Experts of a small language model: 9 layers, 29.9M parameters.
Below are experts of layer 3 (counted from 0) of a mixture-of-experts language model. Rows are named router (the router's row for the expert) and show model dimensions 0-159. Each number is 50 + 10 x the weight over its row's rms, rounded and kept within 0 to 99.
After each expert's rows: a language model's description of what the expert responds to; "comes before" lists some tokens at least twice as common just after its tokens as in all text. This comes from a sample of Wikipedia text that the model never trained on. Tokens count by the router's weight.

# expert 14
router:49 34 34 70 40 56 43 55 56 37 54 60 62 36 38 62 42 44 58 42 42 35 53 50 53 57 43 38 60 54 57 50 71 48 59 45 38 46 61 31 55 50 43 47 59 48 53 40 54 68 51 40 36 56 73 61 65 43 37 66 59 45 54 53 52 59 36 30 58 46 36 68 59 36 31 46 67 45 49 57 60 53 57 51 45 48 55 65 34 56 55 47 51 40 45 56 59 69 40 44 31 58 50 68 30 39 46 55 40 39 40 57 55 47 52 57 60 67 51 50 59 47 46 49 62 33 38 53 47 46 52 51 63 52 54 59 52 29 66 55 61 49 47 48 59 60 50 60 51 52 59 55 57 33 68 55 48 64 37 35
It responds to: Directions, digits, line ends. Compass words like west, southwest, north in geographic prose, plus line breaks, closing brackets and digits in tables and coordinates.
comes before: "\n", " |", "|", "-", ";", " ("

# expert 59
router:63 45 40 67 53 37 52 41 56 58 32 50 48 46 46 60 34 58 54 56 39 24 57 33 57 58 33 43 63 48 64 60 58 53 40 41 44 56 60 34 63 55 45 71 60 38 55 62 41 33 49 42 49 39 69 54 51 47 39 63 58 39 45 63 49 50 45 45 57 53 29 68 43 42 45 55 62 59 41 51 47 65 56 65 31 38 59 57 41 38 72 38 50 41 43 53 55 66 43 66 51 36 49 47 47 41 42 59 45 57 61 54 41 55 51 37 54 56 41 64 59 30 50 47 65 47 28 54 60 61 48 54 66 50 61 46 55 41 46 41 57 43 45 37 56 54 52 40 53 37 46 58 62 49 66 58 52 59 54 63
It responds to: Ordinal and heading words. Words like final, new, second, main and labels in infobox fields or sports rounds, e.g. Finally, Finals, Headquarters, Division.
comes before: "s", ":", " of", "ly", " League", " War"

# expert 36
router:28 64 43 57 47 58 45 42 65 52 41 46 60 52 41 50 49 34 58 42 78 39 43 55 61 60 58 41 69 67 59 68 49 48 46 55 59 50 62 54 38 45 61 48 42 55 35 43 64 56 49 49 43 47 64 32 58 34 50 54 54 40 57 54 48 52 54 61 41 32 45 57 68 40 57 37 72 38 41 31 38 46 62 64 41 64 51 52 53 36 64 56 62 59 48 48 39 38 31 39 54 60 54 27 49 60 45 40 46 45 44 53 62 41 51 50 52 61 58 59 55 52 43 58 61 42 50 59 53 45 57 62 66 67 49 49 53 37 71 65 53 49 48 44 61 42 45 59 34 45 44 68 53 44 43 49 37 51 64 53
It responds to: Coordinates and units. Degree, minute and second marks, invisible markers and unit abbreviations in coordinates and measurements, such as °, ′, km, sq mi, %.
comes before: "°", " /", "N", ")", "\n", " ("

# expert 27
router:36 44 49 72 44 50 59 68 63 53 53 71 53 60 54 49 47 57 51 43 57 39 70 56 60 42 53 43 62 48 31 63 71 56 54 53 43 38 72 50 64 58 44 48 49 64 54 43 42 50 52 36 35 38 62 55 51 28 37 60 56 43 62 57 48 51 35 31 50 50 34 63 38 59 53 31 57 46 54 62 43 43 50 47 46 43 53 50 55 47 51 35 55 45 41 55 51 54 51 58 24 56 37 69 33 38 56 63 50 58 48 61 54 50 46 31 48 59 53 62 61 52 48 48 47 54 59 35 57 57 51 43 55 39 32 62 39 52 62 42 56 51 64 38 58 68 47 67 53 58 63 66 42 42 58 46 45 67 43 41
It responds to: Space before numbers. Bare space tokens before a number, especially after Round or top in sports tables, plus some opening parentheses and capitalized word starts.
comes before: "1", "2", "3", "4", "al", "5"

# expert 55
router:32 59 68 48 44 51 63 56 60 69 48 55 62 46 63 54 64 39 57 48 65 38 37 45 58 48 57 48 63 50 42 58 43 46 32 32 69 37 56 54 28 60 49 49 52 37 54 31 46 59 50 44 38 62 52 48 49 53 54 49 46 38 59 62 44 58 46 45 41 50 60 42 55 61 62 50 63 35 47 50 36 63 61 70 52 57 52 55 38 39 56 40 57 42 45 46 44 56 46 31 35 57 47 34 35 70 37 56 56 60 36 39 47 48 56 39 46 59 62 58 65 54 61 65 61 45 51 46 43 41 33 62 39 69 40 53 54 53 64 59 39 57 49 42 70 45 49 58 45 38 62 46 49 53 71 62 59 57 46 36
It responds to: List and field separators. Slashes, colons, dashes, equals signs and semicolons separating infobox fields, such as club / apps / goals lines and coordinates.
comes before: " ", " (", "\n", " Apps", " within", " A"

# expert 31
router:45 25 38 71 41 57 40 60 56 34 60 60 62 36 41 50 41 46 55 48 39 33 54 48 55 55 48 43 61 52 48 48 75 46 54 46 38 55 61 29 58 46 45 58 54 50 55 44 48 67 56 37 43 62 70 54 69 44 44 68 59 41 54 50 52 58 43 31 56 46 30 65 55 36 32 48 66 55 47 61 64 54 54 47 38 51 61 59 33 58 63 44 53 36 42 56 56 67 44 49 33 48 50 63 30 37 45 60 42 37 42 56 60 48 56 54 58 65 50 50 59 44 50 43 63 32 44 55 46 44 52 55 59 46 54 56 49 34 55 56 57 40 47 43 62 61 54 63 59 46 59 52 52 32 62 56 53 63 43 31
It responds to: Word endings, sentence starts. Plural or Latin endings like -s and -ensis in species lists, sentence-opening pronouns like It, There, and month names in dates.
comes before: " ", ",", "\n", " (", "|", " is"

# expert 42
router:61 42 40 55 44 48 40 64 48 49 57 62 52 35 33 64 53 43 57 40 56 52 48 31 35 53 76 47 47 42 52 52 64 47 51 42 56 53 50 40 58 61 48 46 57 48 34 55 63 62 65 43 46 52 45 55 67 50 27 52 46 37 62 54 65 56 36 53 52 43 49 63 60 30 35 47 61 58 47 46 38 71 39 59 44 39 36 51 63 67 43 44 67 39 42 47 51 63 44 42 43 45 50 46 34 52 41 68 46 52 51 52 59 53 58 49 39 61 41 38 66 41 66 41 58 42 50 37 45 51 49 43 52 44 58 57 56 41 59 48 43 58 66 45 66 52 68 67 56 48 45 68 43 32 53 36 62 67 37 31
It responds to: Prepositions after quantities. Prepositions, chiefly of, to, in, by, often after quantities or nouns, as in one of, three of, illustrated by.
comes before: " the", " a", " his", " its", " them", " these"

# expert 24
router:33 57 70 57 59 66 41 62 58 35 53 50 60 40 52 51 52 38 60 44 50 50 41 48 66 56 63 38 56 68 31 58 50 57 41 38 51 32 68 44 27 40 70 61 38 40 61 42 45 44 41 43 50 55 51 51 56 49 43 37 40 40 61 44 41 40 41 59 51 44 44 48 64 58 54 52 44 68 41 62 56 41 66 63 51 54 52 56 42 38 39 40 45 49 59 50 53 57 49 46 35 60 37 37 45 66 43 51 35 42 36 41 54 61 59 39 36 58 47 46 34 63 61 58 44 66 60 53 38 52 42 43 59 48 41 47 48 54 51 54 42 60 34 36 51 33 47 63 57 48 58 31 39 43 65 28 61 45 34 44
It responds to: Semicolon list separators. Semicolons and similar separators between list items, especially in music infobox genre lists and tabular lists, such as Pop-punk; post-punk;.
comes before: " ", "\n", " Label", " Format", " \"", " L"

# expert 54
router:29 69 44 50 78 46 45 43 65 54 40 46 48 54 49 26 51 54 46 38 49 58 57 60 58 49 54 61 59 52 54 39 56 35 58 61 65 60 49 43 69 55 63 35 52 54 49 53 53 62 53 39 49 61 65 43 38 44 64 47 47 51 51 43 40 44 48 47 49 47 47 53 76 53 45 35 65 47 57 45 42 53 53 57 47 45 49 50 42 36 45 38 55 64 45 30 59 42 50 37 70 55 41 35 45 51 49 40 52 45 47 55 59 53 50 35 38 25 39 65 65 70 50 65 56 64 43 31 42 50 44 50 54 65 39 62 52 49 54 51 51 43 39 50 71 38 41 36 30 39 57 53 55 50 58 58 47 53 73 51
It responds to: Section headings and tables. Wiki heading markers like == and table divider rows, plus heading words like career, Early life, Teams.
comes before: "\n", "==", ":", "---|---|---|---|", " ==", "==="

# expert 19
router:40 38 66 50 47 55 46 51 31 46 54 52 47 42 48 54 38 69 35 63 57 56 39 40 46 53 31 61 45 42 49 42 51 45 46 36 63 62 50 51 60 55 37 48 47 56 52 47 59 57 40 62 64 65 35 65 40 68 42 46 34 55 46 47 52 48 51 69 58 37 71 36 42 42 38 65 54 60 55 41 62 50 52 52 55 66 32 39 45 59 35 50 52 46 60 40 60 55 47 50 33 47 47 36 58 63 37 46 50 53 56 34 47 57 68 55 34 59 51 46 47 33 45 43 38 41 61 42 40 36 49 38 40 48 51 33 59 58 46 59 68 54 58 50 45 43 72 43 40 36 32 57 49 57 36 46 45 31 39 34
It responds to: Auxiliaries and function words. Auxiliary verbs and linking words in narrative prose, such as was, is, were, had, being, and as, with, also.
comes before: " a", " the", " been", " an", " not", " he"

# expert 12
router:48 32 36 63 37 54 36 55 52 38 40 65 55 38 44 51 36 43 55 49 40 35 57 44 52 57 57 38 53 49 51 44 68 55 49 43 45 52 58 39 62 42 51 57 62 56 59 41 52 65 55 34 38 53 67 46 62 49 38 69 57 39 59 53 47 55 36 30 62 47 31 70 53 32 37 40 65 60 47 54 64 49 54 43 45 50 59 61 38 60 65 42 47 40 42 51 66 67 50 34 41 60 41 68 31 33 44 60 45 43 44 61 62 54 46 56 50 64 51 49 55 45 58 53 62 42 34 50 47 53 48 58 71 44 59 55 43 38 66 49 55 35 46 48 62 63 47 60 59 49 56 53 53 29 63 49 53 64 39 38
It responds to: Digits in numbers. Digits and thousands commas inside numbers in tables, coordinates, vote counts and dates, such as 1,940, 2025, 24.8.
comes before: "0", "1", "9", "2", "8", "5"

# expert 63
router:47 36 39 75 36 60 43 57 54 37 52 65 61 36 43 50 43 47 58 47 38 32 53 46 59 49 51 43 60 53 49 45 67 53 57 46 40 47 60 36 59 42 46 59 56 56 52 45 53 65 52 37 39 53 69 55 65 49 40 66 57 43 51 52 50 54 41 24 58 43 29 67 49 34 31 44 67 52 45 52 67 50 53 46 42 48 61 58 38 59 63 43 53 38 46 54 70 66 51 41 39 55 43 67 31 35 43 62 48 41 43 65 59 52 54 54 56 70 50 44 52 46 52 54 63 34 35 53 51 43 52 52 65 45 56 51 44 33 63 48 57 41 47 60 63 63 50 61 53 49 60 56 52 34 63 49 56 64 37 36
It responds to: Leading digits, CJK bytes. First digit of numbers and years, especially 1 and 2 after a space or parenthesis, plus CJK and other non-Latin script bytes.
comes before: "9", "0", "8", "7", "6", "5"

# expert 49
router:52 49 58 59 57 46 52 43 53 48 55 32 56 69 46 37 29 58 43 55 53 62 64 45 37 44 42 44 46 35 67 36 54 66 54 59 52 57 23 59 65 32 52 48 51 39 51 42 37 48 58 51 63 50 49 41 40 34 66 58 58 45 65 37 50 45 45 56 36 58 42 45 45 45 57 54 38 47 59 44 62 38 33 42 38 51 37 49 44 51 52 67 32 54 49 38 41 26 44 62 62 34 34 63 58 47 57 51 42 53 52 48 47 38 33 37 41 57 33 49 39 48 60 36 54 60 42 43 68 39 45 59 60 47 49 54 46 71 48 45 52 50 59 38 47 52 45 57 58 43 41 33 59 39 52 41 45 49 64 74
It responds to: Syllable pieces after prefixes. Short syllable pieces after re-, de-, pre-, like qui in Required and cre in decreasing, plus apostrophes in contractions like what's.
comes before: "s", "d", "tion", "t", "re", "ted"

# expert 61
router:66 50 43 47 59 40 43 44 43 64 35 46 47 66 59 46 62 55 49 50 53 54 61 55 52 57 35 47 45 64 48 39 59 42 45 36 45 63 70 45 58 39 53 51 41 61 43 75 56 49 56 43 66 43 55 52 33 45 58 52 54 47 53 52 50 45 84 46 45 61 48 56 52 58 64 58 52 53 59 66 62 32 57 51 50 42 42 57 55 54 64 54 25 68 56 32 45 43 38 66 66 41 47 60 52 69 69 32 39 45 57 40 47 55 36 34 46 45 38 47 34 75 37 38 53 51 41 70 51 62 40 62 46 51 57 48 37 48 51 57 43 52 62 40 60 56 57 55 47 56 35 50 56 54 53 55 56 52 62 47
It responds to: Derivational suffixes and stems. Suffixes and stems forming nouns and adjectives, like -tion, -istic, -ment, -ive, as in logistics, translation, sensitive.
comes before: "s", " of", "al", "ation", "ed", " and"

# expert 10
router:47 29 38 70 38 53 41 59 55 40 50 63 58 34 42 52 40 47 58 47 37 32 51 45 56 53 46 48 56 53 49 48 69 52 50 48 41 51 58 31 57 48 52 56 58 48 50 42 49 62 58 37 38 49 73 56 72 51 42 72 62 39 55 53 49 57 37 27 59 41 30 70 51 35 34 43 64 53 46 49 60 52 56 49 42 44 62 58 34 57 61 44 54 36 44 57 62 71 43 45 37 56 44 67 31 36 42 61 38 40 42 61 57 53 53 51 54 67 49 49 54 42 47 48 63 36 37 52 46 44 49 51 65 45 55 53 50 33 60 47 53 39 45 49 62 67 44 64 55 50 59 51 49 32 65 46 49 68 39 39
It responds to: Digits in numbers. Single digits inside numbers, years, ISBNs and table cells, such as the 0 in 2009; also Cyrillic letter pieces.
comes before: " |", "0", "1", "2", "3", "5"

# expert 13
router:57 61 42 40 56 64 47 50 45 47 26 29 40 57 54 46 40 64 49 37 46 54 67 41 45 44 66 45 49 42 62 57 63 41 49 59 48 55 65 52 62 47 59 56 41 57 50 60 43 59 59 41 48 40 46 38 30 48 67 51 43 60 45 53 72 63 68 44 55 55 49 55 70 52 60 66 41 55 57 66 62 37 61 40 46 57 60 59 59 56 56 34 51 63 45 34 46 47 53 46 61 51 67 67 57 40 68 54 50 46 37 59 34 54 51 40 62 38 41 56 52 55 35 55 54 48 50 35 62 56 45 44 35 56 68 40 43 61 23 58 50 62 51 58 39 52 46 56 44 48 52 60 66 73 56 61 56 37 49 47
It responds to: Verb stem middles. Middle word pieces forming verb or noun stems after prefixes like de-, re-, share-, as in def-ect, re-count, Preced-ed.
comes before: "ed", "ing", "er", "ion", "s", " of"

# expert 11
router:58 53 45 48 46 36 52 68 52 63 65 57 44 51 36 47 33 51 39 39 65 46 36 45 39 59 41 42 56 51 57 49 61 43 42 34 68 47 63 47 57 68 42 50 55 44 53 43 64 68 40 47 56 49 27 50 45 55 55 50 57 34 53 57 54 33 50 54 48 47 61 58 59 47 41 57 55 53 69 42 49 58 35 55 56 54 56 50 56 58 44 50 41 38 70 45 63 61 54 33 41 63 48 27 44 63 53 53 50 50 46 42 43 61 41 62 58 52 43 45 60 39 63 62 46 37 66 45 59 50 46 37 47 37 43 70 39 48 65 47 63 62 60 34 41 29 75 46 55 41 53 59 65 52 49 32 31 56 35 48
It responds to: Prepositions after part/member. Prepositions, above all in, on and of, after fixed nouns or verbs, e.g. taking part in, member of, selected in.
comes before: " the", " a", " ", " his", " an", " their"

# expert 21
router:49 50 64 55 34 59 40 43 59 32 34 51 48 37 42 57 39 53 35 46 33 45 58 49 60 63 51 67 53 57 43 47 35 57 59 56 44 35 57 50 38 49 50 43 43 55 53 45 57 54 55 56 31 39 61 56 57 54 52 57 53 41 43 57 49 56 42 34 62 47 47 70 59 33 50 29 66 49 37 67 63 47 60 67 47 51 51 56 42 42 69 39 47 28 46 54 38 34 51 56 52 38 47 58 38 54 46 46 44 41 40 54 64 46 42 48 73 56 47 54 48 58 57 58 56 64 46 59 33 40 55 53 55 38 60 49 52 35 46 41 56 29 53 67 59 38 51 30 57 71 45 64 49 52 67 48 61 63 59 68
It responds to: Place names. Country, state and city names, often the second part of a compound name, e.g. New Mexico, United States, Philadelphia, India.
comes before: ",", ".", " |", "\n", " and", " City"

# expert 58
router:46 31 40 72 40 58 36 62 48 40 49 62 62 40 43 58 44 45 58 49 41 41 54 44 58 53 51 40 61 55 55 50 77 50 56 47 41 43 64 36 55 41 46 58 53 51 56 46 53 72 55 42 44 51 74 59 71 52 44 67 55 41 53 46 55 62 38 31 58 42 32 67 58 38 36 50 65 54 45 55 58 53 53 47 43 49 60 61 38 63 59 46 47 36 42 59 64 64 52 42 38 54 41 66 29 33 44 62 45 33 44 57 59 49 49 57 56 63 53 56 63 47 44 52 62 36 46 51 49 47 50 53 66 47 55 56 39 35 66 50 61 39 47 53 64 63 43 61 55 51 58 54 51 30 63 56 56 67 42 35
It responds to: Table digits and acronyms. Digits, line breaks and parentheses in tables and ID codes, capital pieces inside acronyms like LISTE, and stray byte characters.
comes before: "|", " |", "3", "′", "==", "="

# expert 7
router:49 24 40 65 40 52 36 58 51 42 59 64 61 39 46 52 43 45 59 49 40 31 55 43 58 52 53 39 64 58 50 44 78 48 47 50 37 50 61 34 60 40 47 54 59 53 52 45 50 67 52 36 41 53 72 55 72 52 44 69 61 39 53 49 48 59 39 34 57 41 32 64 57 33 31 44 59 54 43 54 60 52 48 47 43 52 54 62 37 51 62 48 46 37 47 60 58 73 46 42 33 54 49 61 29 33 46 59 44 39 38 63 59 46 48 56 57 67 44 51 58 43 51 52 65 38 44 52 49 49 55 50 63 48 55 49 48 34 59 47 60 48 44 54 60 63 48 64 61 45 54 52 55 30 64 48 54 63 43 34
It responds to: Table cell first pieces. First token of a table cell right after a pipe, such as digits starting numbers, a space, or word starts like Program, Show.
comes before: "1", "2", " |", "3", "|", "4"

# expert 62
router:47 31 42 71 35 56 37 59 55 43 58 57 59 33 41 56 44 55 56 51 36 40 53 47 58 56 49 43 58 53 47 51 73 52 53 51 42 46 58 41 61 42 50 59 58 49 53 44 49 62 58 34 38 56 69 55 70 49 40 64 64 40 53 49 51 58 36 30 57 38 31 68 57 30 29 45 64 52 46 52 59 51 50 48 45 52 61 63 37 54 58 47 50 39 41 60 67 70 50 39 31 54 47 68 30 38 41 61 48 40 37 63 65 44 55 58 56 68 52 49 55 46 52 54 64 41 40 50 50 43 48 50 68 44 50 54 48 36 63 48 55 46 48 48 59 63 51 61 58 54 63 56 49 33 67 47 54 66 40 35
It responds to: Digits and non-Latin letters. Single digits inside years, scores and table statistics, such as 19-8-2 and 6–4, plus Cyrillic, Greek, Telugu or Sinhala letters.
comes before: " |", "0", "1", "9", ".", "2"

# expert 16
router:31 61 36 40 46 64 34 55 59 49 50 50 61 44 46 45 49 49 61 29 47 62 47 43 55 65 60 44 67 33 66 60 56 43 62 65 38 47 60 70 50 57 45 53 59 61 42 43 41 50 63 35 49 50 41 33 42 48 51 55 44 52 52 47 63 59 49 52 45 32 41 47 67 53 37 40 52 34 30 33 47 59 49 41 39 60 46 64 58 54 69 43 65 56 51 39 51 47 43 49 59 56 57 39 60 36 47 58 50 58 38 66 60 47 60 61 52 38 52 60 35 45 39 74 65 45 36 33 58 49 67 45 68 54 45 41 51 67 48 60 54 45 59 52 47 65 40 54 45 52 47 57 56 42 59 38 38 32 52 56
It responds to: Degree and coordinate symbols. Degree, minute and second marks in coordinates and climate tables, plus unit pieces like ft, sq, acre, and suffix pieces like th.
comes before: "N", "W", "E", "″", ":", "C"

# expert 37
router:51 37 39 70 34 50 47 62 50 35 56 62 58 26 44 46 43 53 57 53 37 45 57 43 56 52 39 41 60 52 37 47 66 53 55 46 52 47 61 47 54 49 42 65 58 50 48 44 58 55 58 36 42 57 69 51 69 47 27 61 56 42 48 49 48 53 38 37 62 43 35 71 57 30 34 42 67 53 48 44 58 56 46 45 44 56 64 58 37 60 56 49 59 28 46 50 70 65 46 37 39 54 41 77 33 36 38 66 48 53 50 45 58 54 51 56 52 65 53 44 56 41 46 58 60 38 34 48 44 41 42 43 69 41 56 57 43 42 57 50 56 45 46 50 50 55 49 66 57 54 62 59 48 33 53 39 41 64 35 34
It responds to: Digits in large numbers. Inner digits of large comma-grouped numbers, mostly vote counts, populations and results in election and statistics tables, such as 283,333.
comes before: "0", " |", "9", "%", "8", "5"

# expert 40
router:54 52 41 59 40 57 60 52 60 56 61 41 45 38 57 39 64 40 63 58 63 39 55 40 61 28 41 42 47 54 34 59 51 47 65 37 59 43 38 42 58 60 27 28 63 37 65 49 58 47 57 45 44 64 64 50 65 63 42 62 57 49 42 53 36 35 43 35 58 43 49 65 50 59 45 49 64 46 58 52 50 69 41 45 62 50 39 60 42 36 65 65 39 40 36 50 52 68 57 49 47 66 64 49 61 43 55 64 44 47 38 49 38 64 38 46 39 41 63 38 64 37 45 58 52 46 55 46 34 56 46 47 47 46 41 37 58 39 37 54 43 47 42 52 70 59 53 34 58 45 64 44 40 45 67 40 42 42 45 56
It responds to: Space tokens. Stand-alone space tokens, mostly after line breaks or dashes in lists and match reports, and before numbers or words.
comes before: "1", "2", "-", "3", "4", "5"

# expert 1
router:51 46 44 32 43 41 42 69 48 50 63 56 59 29 56 39 45 31 48 57 35 44 30 42 44 55 40 61 53 45 42 62 59 53 52 47 66 50 64 51 40 35 39 57 60 39 58 59 53 51 40 40 39 61 61 54 71 58 47 72 44 39 62 39 54 62 39 41 56 53 44 51 54 37 38 54 60 62 32 64 56 36 42 57 48 55 63 57 39 37 48 36 56 40 51 41 68 60 48 29 37 63 44 50 45 46 42 62 53 55 41 34 59 33 37 53 59 61 54 57 36 57 50 58 58 41 46 39 35 43 44 51 54 48 40 49 51 47 67 28 55 40 43 52 56 51 42 51 56 62 69 63 46 36 55 36 43 58 37 50
It responds to: Table cell separators. Pipe separators in Wikipedia tables, mostly the one closing a location cell such as a venue and city, or after ")" and ";".
comes before: " ", "\n", " —", " W", " L", " USA"

# expert 38
router:42 51 44 61 58 32 62 45 54 37 63 50 60 47 49 46 49 41 56 52 33 38 43 59 48 58 62 44 50 58 47 58 39 59 67 50 38 54 42 68 65 41 57 37 60 38 39 41 55 33 43 43 58 61 48 50 44 51 34 26 37 40 49 65 59 59 41 63 50 42 33 74 39 43 50 64 38 59 43 48 30 66 43 51 49 48 55 55 42 44 46 40 62 44 54 42 53 30 44 34 48 51 36 36 59 39 40 55 66 35 38 39 37 41 55 51 47 34 49 52 66 46 62 66 50 45 53 39 57 66 39 53 60 42 42 54 56 53 57 34 38 45 29 64 53 48 53 35 53 38 63 41 39 41 58 58 45 58 44 44
It responds to: Row-initial table pipes. The pipe opening a new table row after a line break, especially right after a header row, plus some section-start line breaks.
comes before: " ", "---|---|---|---|", " Total", " Best", " Year", " Preced"

# expert 32
router:37 50 35 44 46 42 38 56 51 39 54 55 47 67 57 51 45 51 55 33 59 51 49 47 63 59 71 47 62 68 62 53 57 43 64 46 41 48 54 31 69 36 55 59 52 57 36 46 54 43 60 39 38 56 68 60 36 47 61 56 63 40 51 56 61 53 35 56 64 64 47 63 61 62 47 41 59 47 54 45 40 53 56 65 61 43 56 43 41 39 48 42 62 51 51 51 67 35 38 41 61 55 34 47 43 57 55 56 39 41 49 59 60 45 48 35 31 43 53 49 77 57 34 54 55 34 50 43 56 48 65 47 64 70 56 60 52 49 70 62 54 50 51 44 57 57 37 65 46 49 51 75 59 54 68 60 62 45 50 39
It responds to: Attribute field labels. Nouns naming a measured attribute in infobox fields and table headers, such as Basin size, Arm length, Boiling point, name, date.
comes before: ":", " |", " of", "s", ")", " name"

# expert 25
router:43 34 45 62 38 55 44 58 51 37 54 65 62 41 44 49 38 60 52 48 49 40 49 44 56 49 60 37 59 62 46 55 63 58 58 42 45 40 65 37 51 37 53 48 47 47 65 36 45 69 38 37 36 55 58 56 76 47 36 58 64 40 59 44 45 67 38 38 50 35 31 61 60 39 32 38 60 57 41 40 60 61 57 42 53 39 58 57 46 51 57 51 53 42 35 66 57 59 52 34 23 55 50 63 29 31 44 64 44 40 42 54 55 53 43 63 52 57 40 56 56 46 60 47 54 39 54 48 52 45 57 54 68 64 43 55 54 38 57 63 60 48 47 51 62 55 61 50 53 49 57 50 52 29 59 60 45 74 41 43
It responds to: Infobox digits and titles. Digits inside years and figures, plus tokens in infobox-style headers and lists, such as the comma in "= Pawnee, Kansas =" or genus names.
comes before: "9", "1", "0", "2", "8", "6"

# expert 20
router:59 44 41 63 36 48 57 64 52 64 48 62 67 45 55 53 53 51 67 34 39 54 50 34 70 47 55 52 56 59 36 60 53 58 64 61 39 40 59 34 51 42 45 55 55 58 50 66 56 62 46 37 48 58 71 46 71 46 41 55 63 42 41 58 48 55 46 42 54 48 45 72 44 40 36 58 65 40 35 57 53 54 60 38 44 51 48 64 40 46 50 40 42 28 53 53 58 54 43 49 40 72 33 47 31 48 39 70 37 51 41 60 61 36 60 49 52 60 46 66 54 59 45 65 63 33 43 47 36 50 47 37 69 43 45 57 46 41 50 55 56 43 44 61 50 62 47 48 44 61 60 56 35 48 69 51 49 64 42 41
It responds to: Capital-letter abbreviations. Letters inside all-caps acronyms and codes, such as country codes, race classes and station call signs: LM-P, ML-W, M-EN.
comes before: " |", ")", "N", ";", "D", "E"

# expert 5
router:60 37 46 39 41 49 59 65 36 67 51 67 58 47 48 48 39 50 40 40 50 54 38 39 35 47 45 50 50 38 44 68 62 37 56 60 66 45 56 43 49 66 38 34 49 32 45 36 75 61 44 39 43 61 38 63 47 62 35 39 42 35 33 53 61 42 49 48 51 30 67 41 67 39 41 56 67 50 57 62 48 66 53 58 60 49 40 44 59 58 40 46 50 41 64 48 58 59 48 35 61 42 29 37 44 58 46 66 59 69 48 44 39 61 48 59 47 59 55 61 63 35 56 57 48 36 56 45 59 43 53 44 39 39 44 62 42 44 57 47 62 53 49 42 43 49 74 38 55 44 55 61 47 53 55 41 45 50 56 48
It responds to: Prepositions after verbs/nouns. Prepositions like from, of, by, with and during following a verb or noun, e.g. acquired by, voyage from, introduction of.
comes before: " the", " a", " his", " an", " their", " its"

# expert 0
router:41 25 48 59 34 45 55 49 50 42 48 70 61 41 40 41 50 52 41 47 52 32 61 49 61 61 35 47 65 54 45 54 69 44 54 70 29 54 65 35 56 37 37 65 45 47 50 53 52 43 58 35 48 45 61 55 60 57 51 61 42 48 67 52 53 60 34 54 62 46 23 58 48 57 51 51 54 66 48 61 52 50 65 55 43 52 54 55 37 57 61 34 45 45 45 49 53 64 39 40 56 34 38 59 33 37 46 64 66 40 40 52 57 64 45 42 51 65 36 70 59 48 52 55 52 40 42 41 37 43 55 57 64 44 60 69 45 52 55 53 52 40 43 60 58 65 36 57 54 41 48 56 48 46 51 68 58 70 42 42
It responds to: Title words and plurals. Capitalized nouns in titles of books, albums, companies and works, plus plural -s endings, such as Years, Records, Entertainment, Workers.
comes before: " of", "\"", ",", ":", " (", " and"

# expert 57
router:50 28 44 70 42 56 36 57 51 42 56 62 65 34 42 52 43 46 56 48 39 35 61 46 60 52 50 42 59 53 44 45 76 52 51 41 43 51 62 33 56 40 51 47 60 53 53 42 50 68 56 39 47 55 71 57 67 51 44 70 65 40 51 46 51 57 35 33 58 42 30 68 61 33 32 50 64 50 45 57 62 52 46 52 45 53 57 59 39 55 58 47 49 40 41 59 59 70 46 43 32 55 50 64 28 33 43 61 44 33 39 64 57 48 55 55 62 65 50 50 58 47 51 52 59 35 43 54 48 44 49 54 64 46 52 51 44 36 59 52 55 44 44 52 60 60 51 62 51 48 58 50 49 28 70 54 58 67 41 34
It responds to: Mid-number digits, name endings. Inner and final digits of dates, years and ID codes, plus surname and taxon endings like inson, sky, enko, idae.
comes before: "-", " |", "\n", ",", "4", "5"

# expert 22
router:50 31 40 72 43 52 40 60 51 36 52 62 61 36 37 53 47 45 57 50 40 37 55 35 58 56 59 44 62 66 51 49 73 49 58 42 46 44 61 28 62 39 52 55 56 54 58 48 43 68 54 38 40 53 68 56 69 39 46 65 66 43 50 51 45 63 35 35 49 37 35 66 61 34 36 44 65 52 45 55 61 59 54 46 45 48 56 58 43 58 57 52 49 41 39 58 62 68 55 38 30 48 53 64 28 34 48 59 47 36 38 62 57 46 56 61 54 66 52 49 60 45 53 48 61 39 47 54 46 47 51 51 66 46 54 59 50 35 57 50 59 40 41 50 58 56 48 57 51 55 59 55 53 28 70 57 55 66 44 39
It responds to: Line breaks and list values. Line breaks, decimal digits and punctuation in lists, taxonomy boxes and tracklists, plus the first name in a title heading like = Max.
comes before: " |", "-", "\n", "%", "|", " ("

# expert 8
router:61 55 49 26 44 47 37 27 57 42 41 47 56 57 43 45 57 49 60 42 29 43 62 58 45 65 56 39 50 54 69 30 31 36 49 59 57 59 52 37 58 52 54 53 51 45 31 49 46 38 58 51 50 50 59 48 35 54 52 58 40 57 36 52 60 62 42 48 60 70 50 55 42 40 66 47 54 59 50 43 56 47 53 43 43 35 62 39 47 65 45 40 53 51 50 43 51 50 33 36 60 36 60 26 45 38 56 53 50 44 58 58 72 57 41 37 43 41 46 51 59 42 65 60 54 74 46 74 57 53 50 38 53 59 64 39 55 45 60 62 58 52 51 40 54 49 28 43 43 52 46 51 70 61 67 56 55 39 37 51
It responds to: Kinship and role nouns. Nouns for family, role or belonging right after the, a or his in biographies, such as daughter, family, wife, member.
comes before: " of", ":", "s", ",", " in", "."